python train.py --num_hidden_layers=13 --hidden_size=160 --n_experts=24 --experts_per_token=1 --d_expert=320 --d_shared_expert=0 --hidden_act="swiglu" --moe_layers=[2, 3, 4, 5, 6, 7, 8, 9, 10, 11, 12] --router_score="softmax" --normalize_top_k=false --routed_scale=1.0 --balance_loss=0.00507 --balance_bias=false --router_z_loss=0.001 --init_std_router=0.00759 --lr_router=0.000624 --vocab_size=16384 --norm="layernorm" --norm_eps=1e-06 --tie_word_embeddings=true --optimizer="soap_variant" --learning_rate=0.00572 --batch_tokens=[16384, 32768, 49152] --max_seq_len=256 --train_tokens=332400000 --max_steps=10615 --dataset="wikipedia_en"
Below are experts of layer 10 (counted from 0) of a mixture-of-experts language model. Rows are named router (the router's row for the expert), gate (a neuron's input weights, with its number), up (a neuron's input weights, with its number) and show model dimensions 0-79. Each number is 200 + 20 x the weight over its row's rms, rounded and kept within 0 to 999.
Before each expert's rows: "gets" lists some tokens that make up at least twice as much of what it gets as of all text. This comes from a sample of Wikipedia text that the model never trained on. Tokens count by the router's weight.

# expert 18
gets: " of", " two", " three", " one", " and", " people"
router,199,200,197,226,198,188,187,189,189,183,163,201,191,196,188,173,168,206,207,209,181,208,227,180,202,179,217,205,156,207,169,231,209,212,212,197,212,219,190,232,192,207,199,207,169,182,213,186,178,187,209,187,227,179,227,192,204,226,208,195,209,215,153,234,198,197,182,188,180,189,219,199,203,180,207,200,167,171,207,167
gate0,186,229,217,201,195,224,224,227,171,222,197,202,194,222,206,190,234,211,157,225,213,203,197,218,224,207,200,222,185,199,220,184,208,197,230,203,219,233,171,223,216,181,223,205,198,224,234,204,184,194,178,220,172,190,204,204,185,179,224,176,186,222,219,192,201,213,189,173,192,176,203,160,203,178,212,219,200,172,193,179
up0,196,213,198,236,169,151,148,205,185,215,187,155,199,189,203,238,198,186,177,207,220,212,260,178,194,200,208,186,187,211,219,194,178,174,206,228,187,187,205,190,198,195,186,216,204,247,174,185,190,175,214,182,172,211,202,171,208,194,189,210,170,175,223,211,195,196,193,196,211,201,198,177,180,212,178,221,194,170,182,175
gate1,176,217,174,177,224,176,223,226,158,204,185,209,220,187,190,180,194,230,206,195,216,149,227,199,226,222,171,190,250,227,209,200,214,158,235,199,203,222,166,200,163,219,185,193,189,178,185,217,200,210,192,226,212,207,199,217,189,216,202,215,206,217,178,210,190,207,240,180,199,185,226,196,208,210,215,198,187,200,203,164
up1,232,188,224,218,187,217,180,173,251,203,214,189,192,210,225,213,196,161,185,213,178,240,176,219,178,191,226,219,154,189,190,182,198,234,169,207,205,167,222,189,239,193,209,220,214,208,224,196,203,195,220,175,204,182,200,204,201,190,192,177,194,189,206,198,215,195,146,218,205,212,171,203,185,185,179,200,201,195,194,228
gate2,187,217,207,180,209,219,192,233,196,191,203,204,214,225,206,210,211,184,190,197,208,226,193,183,198,154,174,163,254,205,219,196,190,218,175,190,187,192,209,201,203,159,173,238,184,188,228,190,194,217,217,205,218,188,202,187,215,176,191,195,189,226,206,209,208,184,194,189,168,215,187,189,209,215,190,205,201,176,194,216
up2,202,197,201,176,209,198,220,211,198,176,218,239,237,205,209,196,195,164,176,204,186,206,219,194,223,167,190,197,221,194,249,205,217,211,198,212,186,208,201,200,188,180,198,246,175,225,220,177,194,229,208,187,202,169,220,177,219,177,212,205,210,234,199,178,216,192,178,181,195,171,182,227,211,211,211,213,209,198,151,207
gate3,206,207,213,215,199,178,229,218,197,190,218,233,197,209,199,175,190,184,169,187,218,196,195,171,175,214,212,214,178,196,182,211,218,184,192,218,216,156,213,168,234,198,190,207,192,214,214,228,195,186,171,207,153,176,210,151,194,200,194,200,216,172,185,207,216,211,210,166,183,177,193,178,231,171,182,203,190,193,237,206
up3,169,172,202,195,228,201,207,184,199,212,170,187,207,159,224,196,200,207,221,215,184,225,208,203,215,207,206,207,196,211,203,188,165,202,231,208,196,224,174,176,210,192,197,204,210,199,187,195,209,178,196,207,215,201,200,210,257,178,194,214,226,237,179,211,216,226,184,220,178,205,215,247,185,194,212,193,194,197,177,224
gate4,189,219,205,183,205,213,207,206,225,201,159,244,176,210,185,213,201,167,227,176,159,216,186,204,228,198,169,170,172,204,226,210,221,198,226,224,213,199,220,186,189,200,238,189,217,207,202,191,223,173,183,201,173,219,201,209,209,193,192,209,212,215,203,213,220,185,227,198,186,200,143,178,222,161,220,160,190,222,217,186
up4,180,229,204,172,195,233,218,215,226,196,180,251,173,220,206,219,196,183,221,192,166,198,172,215,208,194,198,176,178,218,207,206,218,194,237,233,205,204,211,191,193,189,211,195,214,200,194,192,237,198,189,211,190,214,207,210,192,182,160,195,202,203,204,210,198,174,229,198,199,179,161,203,227,150,199,146,181,229,217,180
gate5,208,186,233,195,233,181,209,176,182,191,184,201,187,166,169,195,206,210,208,206,206,210,203,199,207,189,203,188,184,181,204,187,198,193,226,218,199,210,190,206,205,205,187,213,213,199,190,264,192,174,183,180,204,198,201,202,175,214,230,184,201,155,180,224,210,201,201,199,227,202,209,189,208,208,188,179,234,244,202,225
up5,221,208,222,214,199,207,185,210,168,198,190,209,188,163,158,195,186,212,199,196,177,191,190,205,193,172,202,189,173,189,218,174,202,216,181,230,176,183,172,201,202,243,206,215,195,208,177,230,163,200,149,211,225,187,160,201,178,202,205,161,175,160,161,219,194,209,218,199,225,240,221,190,194,230,203,167,192,210,208,208
gate6,180,196,250,214,197,203,174,229,167,179,185,209,184,215,216,190,182,181,204,205,187,198,204,182,220,221,181,179,178,185,212,213,196,205,191,207,177,179,186,198,229,206,155,211,202,211,193,238,238,192,210,193,217,205,227,190,202,177,183,204,196,206,199,216,218,220,201,205,167,198,211,180,193,181,178,238,211,208,227,198
up6,238,203,178,180,188,184,232,219,265,204,196,210,207,193,190,214,197,211,169,171,243,188,199,206,187,175,246,225,192,191,178,174,200,206,201,192,189,223,206,212,184,218,237,207,219,188,197,166,170,221,210,202,182,189,184,213,207,205,209,202,196,211,206,193,199,194,204,206,237,183,206,251,227,214,193,156,182,210,186,189
gate7,184,195,187,198,203,171,218,202,212,189,237,202,242,214,167,205,178,223,186,189,205,181,197,167,180,198,226,256,236,199,201,206,195,176,171,172,190,233,194,156,183,177,193,200,190,163,183,211,184,183,203,203,213,159,167,192,217,198,207,168,240,193,223,191,197,220,185,176,199,231,197,214,210,246,223,213,198,184,189,167
up7,182,192,187,204,217,182,218,184,225,178,218,193,226,212,189,200,201,223,195,148,229,185,182,184,170,193,207,241,202,187,197,199,206,153,160,164,187,215,208,176,212,201,174,214,187,178,204,215,197,197,190,191,237,178,164,170,214,223,201,215,215,195,188,203,211,216,160,183,210,202,185,186,204,199,248,219,235,196,175,171
gate8,222,215,194,214,170,191,201,156,166,234,191,181,219,213,177,249,189,212,213,226,182,193,193,219,190,190,209,230,193,208,207,188,215,194,198,176,195,170,215,189,210,204,173,202,204,189,226,207,211,208,207,185,177,213,255,189,216,212,217,194,215,235,142,214,239,183,195,202,218,225,202,196,192,161,206,185,210,214,173,195
up8,217,226,182,217,188,196,187,143,160,221,175,185,220,210,170,243,198,203,205,217,178,173,210,219,187,197,211,247,206,218,204,187,239,193,212,196,175,155,223,215,199,181,176,206,188,195,205,195,213,211,207,178,194,199,247,214,176,203,220,220,202,215,161,201,219,172,174,180,233,224,216,214,218,139,217,201,205,197,186,189
gate9,219,198,229,201,225,150,204,210,182,224,221,182,174,185,190,229,218,174,190,199,189,216,219,190,200,206,196,182,212,176,199,193,163,194,226,204,175,167,193,182,202,227,219,216,198,203,217,198,179,199,228,192,182,209,198,194,193,175,211,185,189,219,202,172,223,206,220,182,198,206,215,191,204,225,214,185,194,217,210,247
up9,219,198,226,201,207,165,200,227,184,212,200,161,169,162,183,235,207,176,189,187,176,221,196,187,203,209,206,194,189,182,192,189,154,215,216,219,180,159,193,171,205,249,230,226,201,210,191,183,173,199,212,182,163,191,196,186,211,200,210,197,217,216,193,187,214,194,226,177,206,194,202,197,178,230,217,203,171,213,222,241
gate10,227,206,192,205,193,196,194,220,213,227,188,177,177,188,197,199,240,195,204,189,186,183,216,188,210,204,231,210,168,200,189,206,218,189,239,217,226,217,223,192,220,198,157,212,192,219,200,213,243,203,188,154,186,183,220,188,165,211,214,198,147,212,193,165,177,212,203,196,195,195,213,232,177,165,236,223,208,190,167,210
up10,201,200,218,208,203,210,181,176,188,206,243,164,208,203,211,216,179,195,173,213,209,188,199,216,190,223,204,197,260,196,206,184,199,233,188,221,192,191,203,226,180,200,222,176,182,191,193,199,191,192,212,212,234,206,212,198,209,160,197,223,261,186,210,188,233,217,189,200,213,189,196,196,214,202,161,214,230,209,223,207
gate11,217,210,219,202,217,223,231,167,224,180,188,194,223,196,182,215,227,245,185,190,182,200,189,202,205,192,207,217,187,197,196,220,148,185,212,202,170,202,180,198,222,211,215,216,187,187,211,193,207,168,217,209,166,218,211,242,184,199,185,203,233,216,232,201,197,199,181,206,201,186,187,207,215,201,176,195,202,207,198,195
up11,248,209,197,203,238,243,218,195,193,188,201,185,201,204,193,191,228,202,221,197,203,183,164,190,166,227,151,217,192,212,214,217,190,180,175,179,195,198,197,200,214,194,197,199,176,215,182,181,219,206,213,196,197,194,186,175,194,191,181,215,168,240,205,207,211,170,200,189,199,205,238,191,193,179,207,208,181,139,206,159
gate12,231,226,188,202,176,193,214,190,212,175,170,219,191,161,176,236,199,204,222,195,185,183,222,191,189,208,227,202,221,219,222,230,205,212,211,188,210,195,194,195,197,216,194,216,195,179,204,189,194,183,203,192,198,222,199,209,179,180,231,244,228,213,194,207,171,208,193,193,207,198,225,202,179,187,215,212,154,219,207,189
up12,163,177,171,197,154,210,194,184,212,220,176,210,204,149,209,205,172,158,234,189,196,174,197,194,239,237,193,184,185,178,205,213,203,173,187,217,221,207,178,209,234,198,164,210,192,211,224,180,217,185,183,211,221,210,210,203,219,195,223,201,172,216,176,208,181,197,199,183,208,205,142,202,210,182,183,205,186,207,196,197
gate13,195,208,201,207,198,263,225,177,175,208,241,187,207,203,220,183,186,188,218,180,206,174,230,189,230,210,219,222,198,169,190,210,221,207,221,185,217,192,220,210,205,230,195,223,208,164,210,206,210,178,227,216,140,168,178,243,180,204,199,164,168,204,186,202,186,194,198,206,174,210,225,214,196,204,224,197,208,194,181,196
up13,208,195,215,229,189,154,191,219,215,222,188,199,231,198,180,234,192,222,192,206,206,226,195,209,169,175,186,194,184,233,208,184,210,191,153,204,199,219,207,238,215,161,206,186,208,193,203,201,189,217,191,203,254,198,224,150,212,226,187,203,183,202,209,194,243,187,200,173,236,198,190,199,208,200,188,211,175,211,196,177
gate14,193,187,198,203,211,180,194,188,215,220,190,175,214,168,205,198,203,206,196,197,217,157,215,206,205,173,233,232,204,186,191,253,196,202,187,187,210,207,227,215,226,261,233,179,173,197,180,201,163,207,235,157,198,198,217,180,178,174,213,208,200,233,186,203,210,193,195,245,217,193,173,171,163,195,188,205,183,205,222,226
up14,232,189,205,207,180,184,220,177,160,232,223,209,216,200,195,192,201,196,186,194,202,187,177,182,178,180,171,181,173,190,184,217,241,235,243,217,229,220,204,207,179,191,187,222,243,215,251,213,191,210,177,205,166,197,249,184,200,191,192,188,200,217,228,210,197,204,170,202,209,207,218,171,200,202,195,161,194,220,216,230
gate15,199,194,196,220,169,197,170,165,186,183,219,181,219,210,208,204,182,200,190,214,224,194,225,224,187,174,160,202,204,197,161,183,229,209,201,213,198,170,191,217,206,220,190,200,185,182,214,188,224,176,215,186,183,173,187,203,226,218,213,198,224,179,201,219,202,210,229,189,206,167,229,220,174,187,215,177,145,190,200,205
up15,203,197,234,208,199,185,227,183,169,184,205,171,206,191,197,155,169,195,201,207,180,207,204,192,202,197,186,231,187,241,176,169,205,222,173,214,224,209,147,210,229,260,176,194,136,170,185,211,237,191,165,211,183,199,177,242,184,199,209,197,206,192,209,235,210,201,214,197,218,171,205,217,176,222,200,213,220,206,196,225
gate16,225,197,178,213,202,190,180,210,207,218,234,174,208,210,203,172,173,189,200,196,215,196,219,214,191,174,175,201,203,215,211,171,202,178,210,213,170,187,245,189,166,205,207,219,194,227,231,196,169,162,192,198,201,209,214,220,184,229,190,230,218,184,218,210,168,249,205,193,179,246,202,207,202,174,199,186,185,177,211,200
up16,210,202,197,223,195,219,227,203,182,218,230,177,219,208,184,184,195,214,161,211,212,201,187,226,183,192,167,180,195,213,201,212,198,187,210,205,184,192,221,207,201,212,253,215,209,209,243,199,172,195,180,211,198,187,209,208,208,244,195,221,212,186,188,185,171,236,193,199,177,222,183,216,177,147,190,195,214,135,209,201
gate17,192,230,211,203,192,187,164,180,193,194,219,212,183,174,192,184,170,155,203,206,196,165,172,201,164,138,216,203,241,231,190,242,193,206,185,182,222,220,208,218,214,176,190,206,179,238,183,207,221,182,165,206,214,211,235,214,187,180,203,208,200,199,219,223,198,181,172,205,211,221,192,213,195,187,198,197,197,202,224,211
up17,213,226,205,198,162,198,180,191,208,197,212,215,189,206,209,188,173,145,209,177,212,180,207,191,151,148,226,211,220,212,171,218,187,210,184,189,214,219,241,217,196,183,193,188,190,245,198,196,208,173,175,196,213,186,217,198,188,207,217,188,196,184,204,215,206,174,151,215,180,239,209,236,201,184,215,209,189,204,221,207
gate18,188,182,203,215,208,200,213,169,184,195,226,226,213,204,189,226,212,222,216,246,172,219,174,196,207,189,201,220,182,248,160,213,207,173,169,184,163,202,203,187,180,161,200,195,187,213,179,176,189,176,203,172,204,200,190,202,195,196,212,210,180,184,235,209,204,180,190,213,191,186,188,174,209,198,227,215,189,221,251,192
up18,209,209,211,191,178,198,197,220,237,212,174,178,174,188,206,167,186,194,172,158,201,184,221,187,198,221,209,173,190,164,213,191,193,220,230,205,232,185,205,217,226,233,210,216,223,185,220,205,220,253,187,223,188,200,223,198,212,210,188,202,204,213,176,209,188,221,214,197,232,226,184,215,184,171,193,199,192,198,168,190
gate19,201,198,200,210,208,190,212,171,183,187,170,204,182,176,178,167,213,180,211,235,218,187,210,189,195,210,212,193,206,194,205,237,208,213,176,199,192,184,174,172,187,182,160,229,196,184,228,210,225,181,189,223,238,199,220,220,177,206,223,184,223,193,206,207,196,194,155,195,153,180,222,223,189,196,215,210,193,213,218,155
up19,224,213,202,168,188,205,180,213,228,214,211,204,216,197,207,212,188,215,211,165,198,205,223,200,205,201,194,222,204,177,185,155,188,233,204,225,217,213,227,222,218,223,215,184,224,234,193,175,184,226,228,189,166,220,199,183,212,187,190,212,198,194,194,166,220,220,219,213,244,205,173,177,223,203,182,210,210,207,196,233